Below are experts of layer 7 (counted from 0) of a mixture-of-experts language model. Rows are named router (the router's row for the expert), up (a neuron's input weights, with its number) and show model dimensions 0-191. Each number is 200 + 30 x the weight over its row's rms, rounded and kept within 0 to 999.
Before each expert's rows: "gets" lists some tokens that make up at least twice as much of what it gets as of all text. This comes from a sample of Wikipedia text that the model never trained on. Tokens count by the router's weight.

# expert 101
gets: " |", " ", "|", ";", "–", " ("
router,212,176,230,169,151,197,193,183,202,197,206,170,206,175,204,201,243,201,165,212,243,192,197,242,157,217,239,217,160,152,217,203,158,231,191,253,174,207,181,167,176,164,155,211,225,208,192,159,220,194,180,155,248,187,195,180,238,213,203,175,208,187,191,139,192,172,248,209,195,202,248,231,171,243,166,190,251,267,160,208,175,215,206,160,229,200,184,190,119,166,182,201,194,234,206,211,279,146,152,191,160,194,176,222,224,195,167,183,207,212,250,124,170,168,211,165,239,154,196,181,138,199,227,188,196,164,183,190,249,239,178,164,203,229,249,234,248,178,170,210,231,153,175,211,212,234,153,199,165,187,204,195,167,193,196,202,200,152,191,189,173,190,183,168,222,254,169,173,263,209,212,245,176,238,160,225,208,194,231,198,216,156,146,200,219,175,181,179,186,225,174,202
up0,236,168,237,193,143,183,186,206,164,224,204,194,186,221,176,132,189,203,190,216,227,155,216,165,172,197,246,203,213,217,192,181,211,147,175,217,229,196,200,198,172,194,192,233,189,188,217,200,231,153,218,195,215,217,195,177,273,153,175,225,177,213,196,186,275,160,148,156,231,232,218,145,207,216,262,205,245,247,199,232,179,200,224,221,215,156,161,198,185,141,173,234,197,192,183,216,193,180,187,146,200,241,201,168,195,147,109,235,182,190,202,154,197,222,207,160,200,177,208,219,162,188,226,177,170,188,197,252,267,196,151,146,232,203,208,202,229,255,217,219,191,199,198,199,163,237,224,222,199,177,196,223,243,177,162,178,235,230,205,169,209,246,170,201,162,202,178,226,253,145,209,202,227,243,142,210,191,214,180,195,244,269,151,202,191,216,193,226,164,167,194,185
up1,204,223,204,203,221,182,202,205,209,171,205,214,243,178,175,217,228,188,216,219,184,191,203,205,200,231,136,199,217,241,214,184,189,218,176,185,244,230,237,308,214,200,237,210,218,173,228,224,197,236,201,165,198,179,149,225,148,250,193,182,195,193,165,190,141,203,175,214,234,241,193,171,209,191,201,218,195,196,176,202,148,180,210,134,125,248,220,202,203,212,274,199,237,185,176,165,231,200,213,190,243,220,173,167,221,207,225,203,210,219,210,202,222,166,147,181,183,270,208,212,153,172,173,210,197,194,170,199,181,170,228,190,181,200,199,233,156,181,182,180,187,160,175,216,221,198,280,220,224,239,151,205,168,177,242,164,185,215,219,140,189,131,196,232,194,223,182,159,197,219,202,165,177,207,152,195,238,172,155,158,241,263,165,214,175,226,230,255,166,200,218,136
up2,223,183,160,175,179,206,180,191,142,208,212,221,273,164,239,219,198,219,213,188,216,240,207,191,222,223,167,210,187,194,190,193,198,205,168,238,189,154,190,171,206,227,206,197,207,203,226,189,215,222,250,199,215,174,191,203,204,275,234,182,236,202,227,206,218,216,160,236,209,180,262,201,203,225,252,224,124,214,169,185,246,242,197,194,123,221,206,147,207,189,199,192,213,259,214,151,210,208,210,230,185,180,224,224,206,198,194,172,190,220,207,200,208,178,203,211,148,211,161,201,186,167,156,200,151,171,142,194,231,222,189,214,174,231,223,157,183,210,223,173,182,165,238,232,178,159,195,228,207,266,273,193,171,190,244,211,130,224,248,183,154,201,224,239,197,229,247,172,247,228,157,223,239,183,130,176,226,170,132,159,183,235,222,243,192,213,231,208,206,240,210,160
up3,201,145,240,199,190,169,180,206,276,164,231,170,156,198,179,172,200,198,235,167,185,197,163,191,244,249,202,232,201,188,185,253,196,217,152,204,251,210,176,212,180,210,224,235,145,225,181,165,205,228,180,191,191,211,117,192,210,174,144,169,215,248,186,237,167,192,215,182,210,172,190,165,182,160,179,162,183,214,190,175,211,188,215,184,226,197,162,173,243,112,202,189,176,212,203,166,148,231,196,204,221,202,157,211,219,188,180,168,249,244,213,174,181,222,171,240,158,196,189,185,150,231,179,215,254,189,265,189,215,258,177,178,169,206,249,225,151,171,209,209,212,243,164,179,164,227,164,228,190,214,190,223,252,201,238,239,176,202,258,202,137,215,195,198,269,221,225,194,155,235,212,170,219,221,190,193,205,218,235,203,199,225,164,224,147,200,158,217,195,183,171,165
up4,168,258,201,252,197,148,265,189,184,188,222,211,229,168,155,166,169,183,275,187,204,210,195,200,205,194,195,188,204,166,216,145,194,235,151,204,176,202,152,180,210,185,224,225,154,231,174,192,199,134,243,178,209,188,239,226,216,183,256,174,133,174,191,220,243,242,223,226,194,237,209,169,188,200,189,217,223,206,198,190,170,189,180,156,216,184,165,197,232,159,194,222,274,192,229,221,186,212,238,187,207,185,183,236,218,213,198,196,220,184,218,180,261,173,184,193,229,173,171,234,219,200,196,155,121,199,189,149,182,120,231,212,161,210,170,206,194,211,203,197,200,229,172,211,199,143,197,179,179,170,178,209,186,194,234,166,215,283,147,222,228,171,189,205,176,187,185,225,205,210,180,225,158,191,202,277,259,165,199,179,236,164,164,191,166,200,183,188,189,232,211,272

# expert 10
gets: "s", "t", " Royal", "ton", "th", "an"
router,204,206,195,192,222,183,250,178,172,255,214,169,217,172,205,212,173,161,181,207,186,201,253,222,184,215,257,189,232,210,193,162,205,215,176,186,222,218,162,256,198,198,170,207,193,210,231,162,168,131,162,188,208,114,178,199,206,210,235,183,174,164,193,220,217,218,168,237,286,218,247,205,196,199,258,184,194,160,214,161,197,228,232,253,171,220,156,167,180,203,219,191,206,206,193,223,163,209,202,181,184,187,207,131,210,189,211,180,226,197,188,181,174,239,217,176,198,288,218,168,206,160,204,193,238,173,200,171,176,227,145,218,187,175,190,221,227,198,212,218,145,217,224,194,220,210,211,194,179,168,198,189,241,185,251,155,132,221,265,196,216,150,199,201,161,197,193,229,198,181,169,199,163,234,241,205,181,209,216,141,166,183,200,136,257,154,195,168,222,239,122,188
up0,221,125,182,169,177,142,222,188,164,213,201,254,259,213,172,199,196,170,203,225,228,179,149,166,251,218,157,211,233,179,259,204,228,214,189,133,236,212,205,225,203,216,227,231,184,220,187,209,224,235,231,150,174,189,192,190,249,176,188,165,192,203,177,245,249,279,219,200,198,202,219,182,131,184,206,147,179,189,165,197,182,208,240,209,124,197,202,205,208,209,153,169,172,202,231,208,166,184,126,185,213,230,186,185,187,200,215,179,155,215,198,163,195,147,240,267,178,226,239,185,203,174,220,161,218,166,199,216,236,146,230,151,219,199,218,180,166,214,245,231,178,182,193,196,156,192,233,223,211,220,199,232,231,182,231,195,151,203,260,139,201,215,215,178,213,194,214,174,196,197,184,194,210,207,207,216,221,193,192,236,201,248,208,181,147,232,240,203,128,196,214,236
up1,214,222,192,219,225,204,225,256,267,183,155,228,233,162,204,192,139,142,216,214,213,212,239,157,180,185,206,159,202,225,217,218,168,183,185,180,204,197,248,273,223,236,233,204,243,158,227,235,231,166,229,229,208,211,156,225,212,197,182,173,237,197,183,205,198,256,164,171,213,229,209,183,237,237,216,198,185,182,154,191,186,181,201,178,172,256,227,224,164,253,276,164,207,201,208,209,245,180,170,180,151,262,183,247,171,180,241,255,188,205,244,167,193,248,149,181,164,254,196,219,181,183,150,215,216,197,202,231,192,131,181,179,224,247,243,219,223,220,205,171,212,211,222,182,217,129,237,176,179,195,224,206,166,186,186,167,140,188,199,153,245,183,205,179,149,233,191,190,194,200,186,213,182,206,215,247,216,199,172,204,199,239,209,252,170,216,199,176,184,197,175,190
up2,184,185,264,157,219,191,195,210,199,262,179,271,236,188,211,219,155,168,211,219,190,228,155,201,198,159,218,216,212,197,216,161,251,183,187,193,260,182,230,132,239,246,195,170,190,205,171,215,215,245,207,168,225,152,147,196,215,211,251,175,177,222,248,167,268,134,181,216,218,240,250,188,131,191,205,182,138,206,153,202,239,193,222,191,184,244,153,219,214,239,167,165,230,163,180,216,215,172,217,183,155,154,213,211,185,206,206,140,218,193,177,187,190,233,212,228,219,194,256,241,166,221,200,154,226,183,203,206,199,207,161,215,243,187,216,189,143,197,252,208,218,202,172,216,222,170,155,191,196,190,220,182,229,201,247,204,204,213,181,232,208,178,235,241,237,193,229,193,212,212,194,168,210,225,146,190,193,234,154,181,210,195,201,242,253,189,133,166,198,214,190,215
up3,228,211,189,166,175,168,203,240,212,183,232,248,202,127,180,231,177,202,215,209,189,159,198,198,207,187,264,197,225,148,205,238,163,167,160,207,218,191,165,232,209,143,255,168,196,166,247,197,224,215,199,260,250,217,153,212,234,194,206,177,240,217,216,177,225,209,196,223,201,217,223,207,142,234,223,169,183,220,225,167,268,128,193,219,175,186,210,142,205,189,257,231,185,191,163,175,196,219,158,194,166,204,231,234,168,167,200,159,191,214,221,159,199,179,165,169,203,226,191,186,202,185,191,148,202,154,215,230,193,210,191,197,160,187,238,262,131,152,216,145,184,244,185,172,267,196,180,185,244,177,203,180,205,217,245,177,153,180,193,215,185,240,181,216,184,236,205,178,263,218,222,212,224,201,218,230,177,229,216,176,232,162,182,150,192,170,200,173,149,197,173,245
up4,228,226,174,215,150,173,254,210,217,208,179,229,216,212,168,189,221,197,199,229,181,193,180,166,244,196,214,212,215,173,211,181,233,180,182,234,182,245,176,263,151,157,191,164,210,209,206,134,162,142,198,171,154,165,230,211,138,162,208,203,204,179,252,237,227,223,195,175,190,203,175,253,152,214,222,163,203,263,262,180,151,189,195,180,165,180,154,177,195,189,200,226,194,220,230,211,136,210,230,207,203,170,201,214,243,235,168,212,211,211,278,170,187,206,150,191,212,226,143,190,239,198,198,255,166,196,173,167,218,167,193,233,195,163,180,229,177,203,164,214,176,200,228,184,244,216,198,184,227,217,193,228,233,212,192,173,152,171,165,137,201,177,185,207,149,194,172,192,199,189,168,208,207,185,194,238,215,163,170,192,151,115,142,194,187,187,164,170,197,268,208,175

# expert 63
gets: " ", " |", "–", " (", " $", " −"
router,217,191,215,221,166,213,159,193,187,205,196,179,216,192,230,207,167,200,254,181,201,175,178,217,223,186,225,250,161,236,201,200,185,190,143,214,212,150,183,161,195,209,217,222,167,187,211,230,200,154,196,201,221,181,176,198,232,216,162,182,181,216,160,167,222,187,209,203,243,186,216,185,245,191,183,197,193,161,235,216,258,172,206,154,150,220,150,151,195,164,268,246,212,256,194,192,172,160,184,200,252,151,226,163,228,227,195,139,172,159,160,196,178,251,173,179,190,204,149,169,190,173,214,247,223,184,188,206,177,214,183,156,261,146,180,173,232,207,206,247,234,143,205,215,227,230,197,209,196,256,186,234,259,198,245,135,226,213,237,244,187,210,221,181,222,236,202,179,183,241,189,190,240,190,181,224,258,204,160,204,198,171,125,210,206,183,224,273,231,224,168,199
up0,212,203,189,156,116,189,237,196,182,202,224,224,195,229,193,151,212,207,169,169,222,173,222,199,184,234,168,201,204,241,166,227,194,207,179,151,250,159,173,186,176,192,213,255,183,251,191,237,206,128,208,228,162,134,200,179,223,225,188,188,204,183,238,238,207,223,202,181,221,181,242,156,250,163,183,196,259,207,137,200,225,212,230,246,191,184,239,204,235,164,160,206,185,191,217,180,240,179,174,222,223,229,224,189,246,184,172,234,194,180,229,170,191,200,206,232,215,252,244,263,134,174,173,165,149,146,222,242,205,214,169,156,124,191,222,201,222,193,240,199,208,177,191,210,180,232,245,262,154,209,233,210,220,174,215,177,200,232,229,178,174,238,150,191,202,221,238,244,240,207,204,194,234,223,162,180,217,169,164,192,217,235,166,172,193,197,179,172,188,189,219,171
up1,193,131,214,212,174,205,221,224,298,206,204,212,237,165,174,182,227,212,189,163,214,233,183,144,151,202,176,185,224,175,203,190,146,212,217,222,188,221,213,174,215,194,165,275,275,211,261,231,196,218,213,194,209,169,200,234,212,213,163,215,171,161,180,200,222,239,242,187,218,168,217,178,247,235,189,213,224,194,194,181,157,216,230,152,170,310,219,198,156,219,260,167,212,221,223,191,207,190,216,172,208,239,212,201,176,206,216,181,182,189,191,219,197,179,168,196,148,196,142,193,164,208,194,215,168,204,199,185,173,214,174,198,195,213,221,197,215,198,298,245,185,155,218,201,232,189,198,180,199,217,214,200,203,183,234,199,174,189,247,185,223,181,228,203,151,278,139,202,172,166,136,207,219,233,184,210,205,220,121,168,195,207,172,218,185,187,216,250,200,193,220,200
up2,198,168,141,176,204,186,189,194,184,172,186,198,198,154,176,235,192,239,237,171,181,217,204,232,191,208,193,174,194,172,188,194,235,198,222,187,168,226,259,192,189,184,181,217,189,207,168,185,215,247,213,139,213,215,161,229,164,212,234,223,233,179,233,168,150,181,194,238,180,198,158,222,240,196,186,189,200,201,155,140,186,264,181,195,219,240,158,195,228,249,225,202,183,186,192,212,163,193,174,200,207,203,216,187,149,146,221,193,236,217,164,200,242,246,246,198,142,195,161,211,200,211,125,254,138,158,186,182,216,220,191,213,210,201,183,236,136,168,251,151,184,157,200,232,209,173,191,250,193,206,197,203,252,199,230,195,148,256,210,172,186,214,215,220,206,216,200,170,262,243,228,230,210,204,208,227,179,189,178,226,131,190,241,257,234,224,181,171,192,180,282,145
up3,246,214,236,213,124,195,210,191,235,204,198,235,227,233,184,186,201,200,185,196,108,220,192,230,243,213,205,229,193,205,205,223,226,171,194,171,216,167,179,194,224,159,239,227,190,149,211,175,143,181,190,209,129,201,180,166,222,240,207,147,191,239,157,218,172,228,208,198,231,196,214,161,197,132,283,171,228,189,207,177,219,194,195,244,190,191,186,178,244,176,171,278,159,234,175,157,216,215,219,219,228,195,182,192,184,246,185,213,243,216,238,164,168,239,187,196,173,211,225,180,184,169,192,200,164,173,167,232,227,232,144,174,194,232,238,190,215,217,212,161,184,204,182,207,188,219,207,282,213,160,237,176,192,196,233,202,199,167,220,215,203,245,188,141,216,172,207,184,222,251,224,153,188,220,147,190,246,174,251,181,218,218,232,186,167,190,173,252,161,199,187,248
up4,159,234,168,182,142,187,184,196,165,197,155,255,243,178,226,157,224,218,156,283,273,179,211,220,186,229,214,158,209,174,188,178,183,195,183,203,203,188,204,178,193,162,209,225,144,229,166,187,182,190,212,238,180,164,186,196,255,173,214,202,242,210,233,195,229,226,216,222,161,194,206,207,199,193,201,173,198,217,234,213,220,206,211,215,158,172,165,154,169,194,223,214,145,179,127,189,267,194,259,209,201,223,218,184,179,202,227,225,194,172,244,150,170,185,168,259,159,180,166,208,238,214,188,247,186,194,198,165,215,150,187,162,180,238,197,209,161,207,178,225,235,209,203,212,212,182,158,196,197,196,165,227,247,190,186,163,208,225,169,187,249,140,264,239,117,223,185,161,165,192,218,151,179,196,169,217,214,178,185,195,189,169,158,244,218,209,199,191,192,253,236,248

# expert 31
gets: "le", "ra", "la", "e", "ro", "re"
router,165,195,147,180,213,154,214,157,220,189,200,202,202,198,199,167,196,189,171,241,155,230,196,162,197,164,232,201,203,186,227,167,207,197,186,227,228,200,224,222,181,241,174,206,211,158,183,221,198,229,202,220,222,186,197,158,250,251,182,249,208,151,144,169,250,188,200,208,162,227,230,227,205,135,245,176,234,258,184,169,260,207,232,250,172,214,189,274,214,157,204,203,199,184,259,224,198,212,176,247,182,159,187,217,207,215,223,197,218,193,197,180,204,206,216,208,176,179,187,182,195,245,228,154,215,198,222,203,147,241,198,201,266,153,225,250,182,229,208,198,181,236,200,235,257,190,224,185,239,179,234,208,244,215,129,206,176,184,151,173,214,264,221,248,177,172,222,184,220,182,184,242,211,201,230,151,158,209,224,200,275,166,245,179,196,246,143,206,214,235,189,189
up0,228,186,139,202,173,194,243,200,193,243,221,197,222,201,207,197,219,161,168,191,234,160,163,188,211,211,138,164,248,221,227,174,157,191,190,192,188,165,240,202,125,205,176,229,186,177,216,238,168,123,205,193,156,190,208,202,212,211,175,240,179,194,205,232,229,271,223,187,300,226,174,186,173,203,198,202,223,193,138,195,216,232,237,202,220,210,177,230,142,181,195,199,199,218,199,209,153,180,167,202,184,237,222,206,235,206,180,251,188,204,186,231,225,141,199,220,246,241,192,180,166,198,225,208,230,180,216,213,211,160,215,151,199,202,200,178,201,246,277,242,185,162,195,166,194,245,275,186,163,155,203,211,203,192,202,111,169,251,231,181,170,237,183,168,178,183,179,189,164,218,178,178,214,214,165,157,188,228,183,232,191,197,171,197,210,241,196,165,207,229,215,152
up1,183,253,209,194,217,165,209,207,184,192,229,245,256,252,222,151,194,212,188,207,187,215,232,160,188,240,189,138,229,235,239,151,215,237,197,254,187,149,247,220,239,195,199,250,206,224,268,221,158,198,250,232,190,196,188,198,265,211,168,182,209,157,209,224,190,235,223,213,224,250,216,233,148,192,204,166,198,190,209,175,177,198,230,147,224,229,207,206,225,265,214,221,222,211,247,173,160,223,210,125,213,240,242,155,219,227,224,200,240,189,216,197,216,192,205,201,185,192,206,252,174,185,203,170,237,235,206,191,192,196,185,173,142,189,218,213,174,218,200,223,177,147,197,209,171,224,184,218,239,236,152,201,173,189,210,181,151,149,227,167,203,132,250,200,133,226,146,193,244,178,208,197,188,193,165,206,183,185,133,192,219,239,196,197,157,229,193,234,175,198,180,176
up2,188,188,210,209,221,193,186,187,204,280,168,223,242,184,213,159,147,161,245,234,194,205,158,207,156,203,175,187,215,178,203,191,246,196,202,212,194,174,237,175,258,157,223,171,163,178,181,247,211,263,217,111,241,205,180,175,251,217,224,212,187,188,214,190,213,206,188,154,150,249,189,143,146,170,218,194,177,231,156,199,209,187,237,186,180,207,179,226,246,168,239,210,168,183,164,170,209,195,193,214,170,146,219,192,202,190,186,172,182,229,166,203,211,193,193,232,114,181,234,220,195,236,186,224,217,222,173,174,198,199,202,138,233,234,182,172,193,181,231,149,170,219,209,160,182,186,202,194,239,167,190,210,233,174,190,198,230,252,164,170,187,187,219,254,234,123,243,204,218,166,218,248,232,210,179,142,178,207,199,184,159,250,230,208,234,214,222,240,166,172,179,190
up3,215,188,217,173,157,227,213,227,211,187,206,207,171,200,212,153,178,154,131,198,138,146,224,218,251,152,240,213,215,182,178,294,185,171,186,188,232,194,212,188,225,163,163,131,167,187,172,173,222,203,175,240,232,222,147,237,220,153,170,197,184,221,197,150,203,237,222,212,157,166,161,176,186,183,207,235,172,260,180,196,200,177,203,177,216,210,167,146,248,210,156,221,187,249,171,180,207,205,210,195,207,201,181,210,148,210,213,198,271,209,204,153,212,246,201,216,178,155,231,232,224,211,141,171,128,248,213,253,226,206,195,176,175,183,182,233,230,206,225,193,195,222,185,207,186,171,177,187,167,213,202,174,237,205,180,210,249,235,239,211,185,223,223,243,209,201,248,244,160,218,194,207,205,208,196,197,191,230,192,223,158,185,214,166,211,121,185,165,203,184,148,222
up4,233,222,194,202,166,193,231,213,243,188,190,171,258,220,153,152,197,253,130,212,254,218,233,210,188,167,199,214,136,210,182,192,168,236,251,215,198,183,159,192,220,141,175,193,177,170,186,121,197,185,203,219,150,178,242,275,212,261,184,154,181,204,260,175,222,235,211,260,170,212,224,188,233,179,212,234,200,225,277,224,158,209,176,190,180,197,216,183,201,192,144,179,232,204,188,177,154,179,243,195,177,186,197,237,211,215,211,167,215,199,249,163,203,195,222,203,242,168,165,207,200,189,131,187,208,196,233,216,200,184,222,206,196,205,179,195,247,200,213,243,209,232,251,197,204,178,245,195,254,246,194,232,228,203,183,180,166,194,214,194,160,179,178,235,143,206,137,187,159,191,162,186,194,218,180,204,246,182,191,165,210,166,177,161,206,213,213,210,162,247,232,182

# expert 116
gets: " in", " In", " re", "-", "In", " Re"
router,191,187,168,183,194,207,172,223,232,218,223,175,200,197,194,224,150,176,168,191,233,214,210,194,252,223,213,193,194,238,195,144,223,246,162,211,209,165,230,187,215,144,175,215,202,183,231,185,203,234,202,153,271,190,252,184,218,177,165,222,221,151,236,199,191,185,250,198,154,204,199,219,198,165,176,165,174,170,211,168,153,205,200,166,242,172,189,177,173,177,265,215,221,230,216,202,195,165,167,255,241,230,189,239,252,170,268,193,190,251,202,224,154,209,156,139,156,172,222,152,198,217,179,275,154,194,216,202,217,201,195,239,224,167,179,235,206,190,182,160,269,201,151,190,205,155,173,246,210,223,189,199,145,169,209,232,233,173,211,185,177,250,148,188,245,184,158,199,247,245,143,217,204,200,191,203,194,207,196,224,154,220,223,227,177,193,188,229,207,192,156,227
up0,227,196,192,164,194,217,247,228,195,182,205,214,173,198,200,234,166,216,207,204,206,247,175,164,262,216,168,168,231,135,173,184,218,163,180,143,247,153,175,200,232,169,189,176,247,254,206,230,285,126,224,215,170,225,180,261,199,178,209,208,186,197,177,226,177,209,204,212,270,202,228,153,217,201,177,214,260,185,201,219,225,208,151,249,192,179,164,197,188,210,215,216,203,197,232,137,216,219,152,200,257,207,195,158,212,215,198,242,208,195,200,198,250,145,192,200,167,210,258,195,238,165,142,156,142,176,252,232,217,190,268,180,194,174,198,229,202,207,236,190,213,199,185,215,174,171,257,210,180,170,191,183,203,220,214,151,183,215,211,172,194,236,159,197,213,223,195,266,166,173,172,193,206,179,221,183,220,173,147,189,187,204,165,190,189,235,199,230,166,221,237,171
up1,201,177,183,225,195,212,174,241,212,199,187,211,264,182,147,182,229,179,182,193,209,256,205,218,170,224,168,166,235,211,256,245,183,235,185,204,219,160,221,212,218,212,213,225,207,182,245,211,156,146,175,185,192,179,182,200,228,208,196,184,224,146,201,246,179,265,221,199,203,205,203,195,176,198,193,190,198,145,195,192,192,276,285,159,181,233,235,250,211,189,237,224,174,155,174,214,242,223,244,170,187,258,195,191,212,254,217,207,210,218,159,275,197,131,192,191,178,218,165,211,168,170,226,147,232,178,156,174,167,191,209,225,189,270,239,186,176,217,238,188,179,128,209,211,182,160,207,239,225,157,197,206,165,174,239,242,168,156,226,207,224,167,220,250,190,218,183,180,231,159,191,223,173,221,217,222,212,184,180,203,207,238,195,217,161,215,221,210,131,188,184,226
up2,178,175,148,206,207,214,205,205,215,238,177,228,165,196,178,230,174,201,216,166,142,215,136,170,197,189,194,188,226,174,179,197,245,210,169,206,220,149,266,183,213,197,198,184,187,247,169,208,229,276,199,202,183,155,138,189,182,227,236,229,232,220,197,153,190,236,201,164,179,240,230,180,205,200,173,175,190,213,220,206,216,242,231,195,111,201,232,205,184,234,207,205,135,200,178,185,161,190,206,145,160,185,137,158,186,225,165,206,175,197,217,181,235,213,202,172,220,201,231,195,149,205,177,180,176,218,195,164,231,212,188,211,232,209,201,210,197,172,146,228,233,223,191,186,283,176,163,229,159,203,213,205,237,218,245,199,178,180,193,180,168,244,198,258,229,195,211,234,269,187,193,195,178,287,172,138,130,183,210,184,198,172,199,245,215,183,191,226,167,226,230,186
up3,218,209,205,169,218,171,179,174,217,169,153,230,166,256,221,155,235,211,184,218,186,191,241,171,224,187,234,191,210,155,201,211,162,147,264,205,224,198,127,193,153,154,150,182,168,234,212,167,238,177,134,215,184,230,263,210,190,231,277,203,132,229,178,169,236,195,198,231,183,185,142,188,173,228,166,165,240,193,184,193,212,162,214,201,262,177,143,140,204,196,204,214,196,188,172,163,202,193,169,218,252,208,176,216,172,170,190,211,216,225,230,231,245,153,176,199,162,233,246,232,152,163,162,117,206,207,190,189,181,161,183,199,239,195,250,229,228,212,212,158,203,230,198,189,204,207,188,206,186,206,198,213,186,196,215,218,186,233,225,231,163,215,211,196,214,154,221,197,225,246,198,240,201,201,224,243,205,223,195,225,182,237,202,225,174,233,177,216,181,127,210,182
up4,209,224,191,253,237,201,245,247,214,167,213,208,193,181,247,151,182,143,181,202,232,210,191,152,208,154,210,112,232,140,178,220,205,226,227,208,213,177,152,232,211,158,238,224,155,180,184,169,185,184,246,199,204,178,216,249,220,218,186,180,193,215,237,193,212,193,217,295,159,212,199,210,175,200,228,227,243,215,229,197,169,200,176,126,169,183,197,168,194,209,203,173,238,220,218,130,171,196,243,175,128,167,199,182,234,217,177,182,222,246,210,195,224,226,189,214,216,193,209,184,218,203,156,203,168,207,224,195,171,177,166,205,201,182,229,208,135,197,165,195,160,241,217,160,285,150,201,178,173,230,195,225,211,187,223,200,212,197,203,151,224,225,180,210,201,130,230,149,202,214,164,213,192,237,190,204,185,214,164,157,184,218,197,219,224,194,170,176,130,242,216,208

# expert 8
gets: " with", " on", "son", "man", "er", "y"
router,197,171,126,262,201,149,217,174,196,227,125,179,159,188,219,184,181,244,158,208,174,272,252,162,170,218,206,183,175,169,221,223,219,164,187,146,258,246,185,207,209,191,152,225,170,180,201,166,151,203,184,220,207,216,228,166,229,178,190,172,218,197,161,176,242,219,175,153,234,198,167,229,176,167,199,191,253,225,126,189,190,208,240,195,190,244,253,211,203,224,214,205,163,122,187,194,197,251,161,231,230,198,197,236,195,186,172,181,213,203,200,204,212,178,152,217,143,193,166,176,155,224,202,144,235,190,219,207,161,237,147,206,264,240,233,228,197,203,201,216,199,216,232,197,204,199,199,175,216,206,177,161,204,196,185,214,204,252,147,198,160,223,200,173,145,196,206,207,216,207,169,149,212,186,246,170,187,155,211,218,179,238,238,199,208,226,230,189,218,176,169,188
up0,223,204,162,166,174,155,189,237,225,178,190,253,186,207,144,231,143,204,198,170,262,207,183,148,203,229,185,192,193,195,217,212,166,150,143,165,227,152,202,189,195,217,204,179,200,186,250,207,210,178,214,206,169,231,171,211,252,225,169,161,198,225,193,166,247,222,202,198,178,243,207,187,196,171,218,186,226,189,185,164,156,218,221,184,204,209,132,222,184,178,143,174,229,193,189,223,200,231,168,184,185,144,178,176,137,181,162,171,204,177,175,182,228,196,198,197,213,231,218,184,154,136,197,202,184,175,188,218,261,140,182,177,210,168,199,255,216,211,253,146,228,235,176,166,226,222,234,247,183,138,220,191,216,183,189,150,211,150,160,171,187,166,132,183,214,209,227,233,247,170,181,168,225,245,205,206,230,166,207,239,173,191,149,172,182,197,195,162,181,189,255,158
up1,193,234,228,166,216,204,237,253,221,166,193,215,200,190,206,211,190,168,187,186,210,227,226,154,211,217,167,197,212,194,236,159,182,233,208,205,235,167,173,219,226,191,212,236,247,247,194,209,243,193,268,227,257,116,213,209,206,220,205,177,204,162,171,164,196,210,233,237,215,185,229,213,170,260,185,218,182,155,181,230,193,207,179,192,206,256,179,190,190,236,258,239,196,221,225,169,183,184,221,154,200,235,198,197,239,225,174,197,201,198,192,203,202,177,206,210,183,215,163,229,195,199,192,189,201,236,194,193,173,234,182,159,137,192,209,182,152,179,228,226,183,151,218,201,216,195,216,205,252,249,161,189,220,228,215,223,140,178,200,201,234,166,257,221,164,270,164,201,229,173,133,171,211,189,170,193,237,159,110,199,203,244,179,190,221,285,247,229,150,248,217,241
up2,192,145,106,156,215,230,202,180,174,214,231,208,225,236,236,198,144,207,226,165,144,207,180,214,178,226,194,158,171,196,130,174,250,262,207,245,210,217,225,210,231,222,201,182,188,218,176,161,210,245,249,163,240,230,194,198,228,180,212,190,232,220,197,181,246,176,187,193,196,234,183,206,173,187,231,186,175,239,167,213,226,235,207,171,165,199,185,238,199,238,214,228,206,183,160,149,220,159,192,223,201,202,200,192,187,183,218,203,231,216,183,143,276,249,271,129,203,177,204,203,212,206,199,189,181,230,179,174,209,195,233,163,243,217,185,131,148,227,188,200,184,228,210,201,218,155,189,190,173,227,182,172,226,231,181,215,177,213,244,164,171,189,234,206,239,183,215,205,250,183,217,240,211,236,170,166,173,243,181,241,164,247,216,276,206,212,229,208,171,238,224,196
up3,213,151,220,171,221,193,238,241,217,226,190,210,211,202,166,178,194,237,229,253,161,151,204,182,188,221,157,213,235,174,201,183,200,178,189,180,213,125,216,179,184,159,248,132,168,184,227,175,160,166,243,192,169,244,204,214,194,154,193,153,182,181,229,223,193,197,237,231,202,172,239,153,158,162,208,208,171,195,208,204,177,197,209,158,211,236,171,169,179,160,236,229,169,238,202,203,160,201,152,228,231,175,226,217,151,202,193,201,198,205,213,260,152,104,157,198,168,201,219,259,189,203,172,214,213,184,185,223,197,185,183,203,225,191,176,163,207,157,210,164,206,220,187,181,212,169,186,216,257,196,218,230,208,210,240,234,230,197,233,187,221,219,178,196,210,149,193,171,125,233,178,212,208,227,226,213,170,256,175,122,195,203,112,222,190,210,233,178,157,150,210,199
up4,211,246,215,232,154,176,201,197,225,214,199,220,197,208,219,115,230,188,170,267,253,214,181,200,146,154,150,204,194,193,120,195,160,221,224,182,184,246,205,179,201,166,177,229,192,140,224,201,200,183,207,209,223,149,217,200,192,231,183,187,168,185,242,168,213,201,191,195,133,214,220,202,167,208,159,217,197,226,204,241,181,186,190,219,164,156,179,218,207,206,263,222,244,200,182,153,138,187,196,180,156,206,166,212,149,228,167,250,201,187,245,142,197,193,210,164,166,170,166,261,187,203,143,172,184,167,182,216,190,133,209,180,144,219,194,211,174,181,232,210,179,199,228,177,190,188,257,166,212,182,187,241,238,142,209,249,255,233,173,183,182,188,195,222,206,240,163,192,140,188,209,218,212,203,191,207,230,212,190,174,208,200,129,184,203,232,198,203,184,253,194,218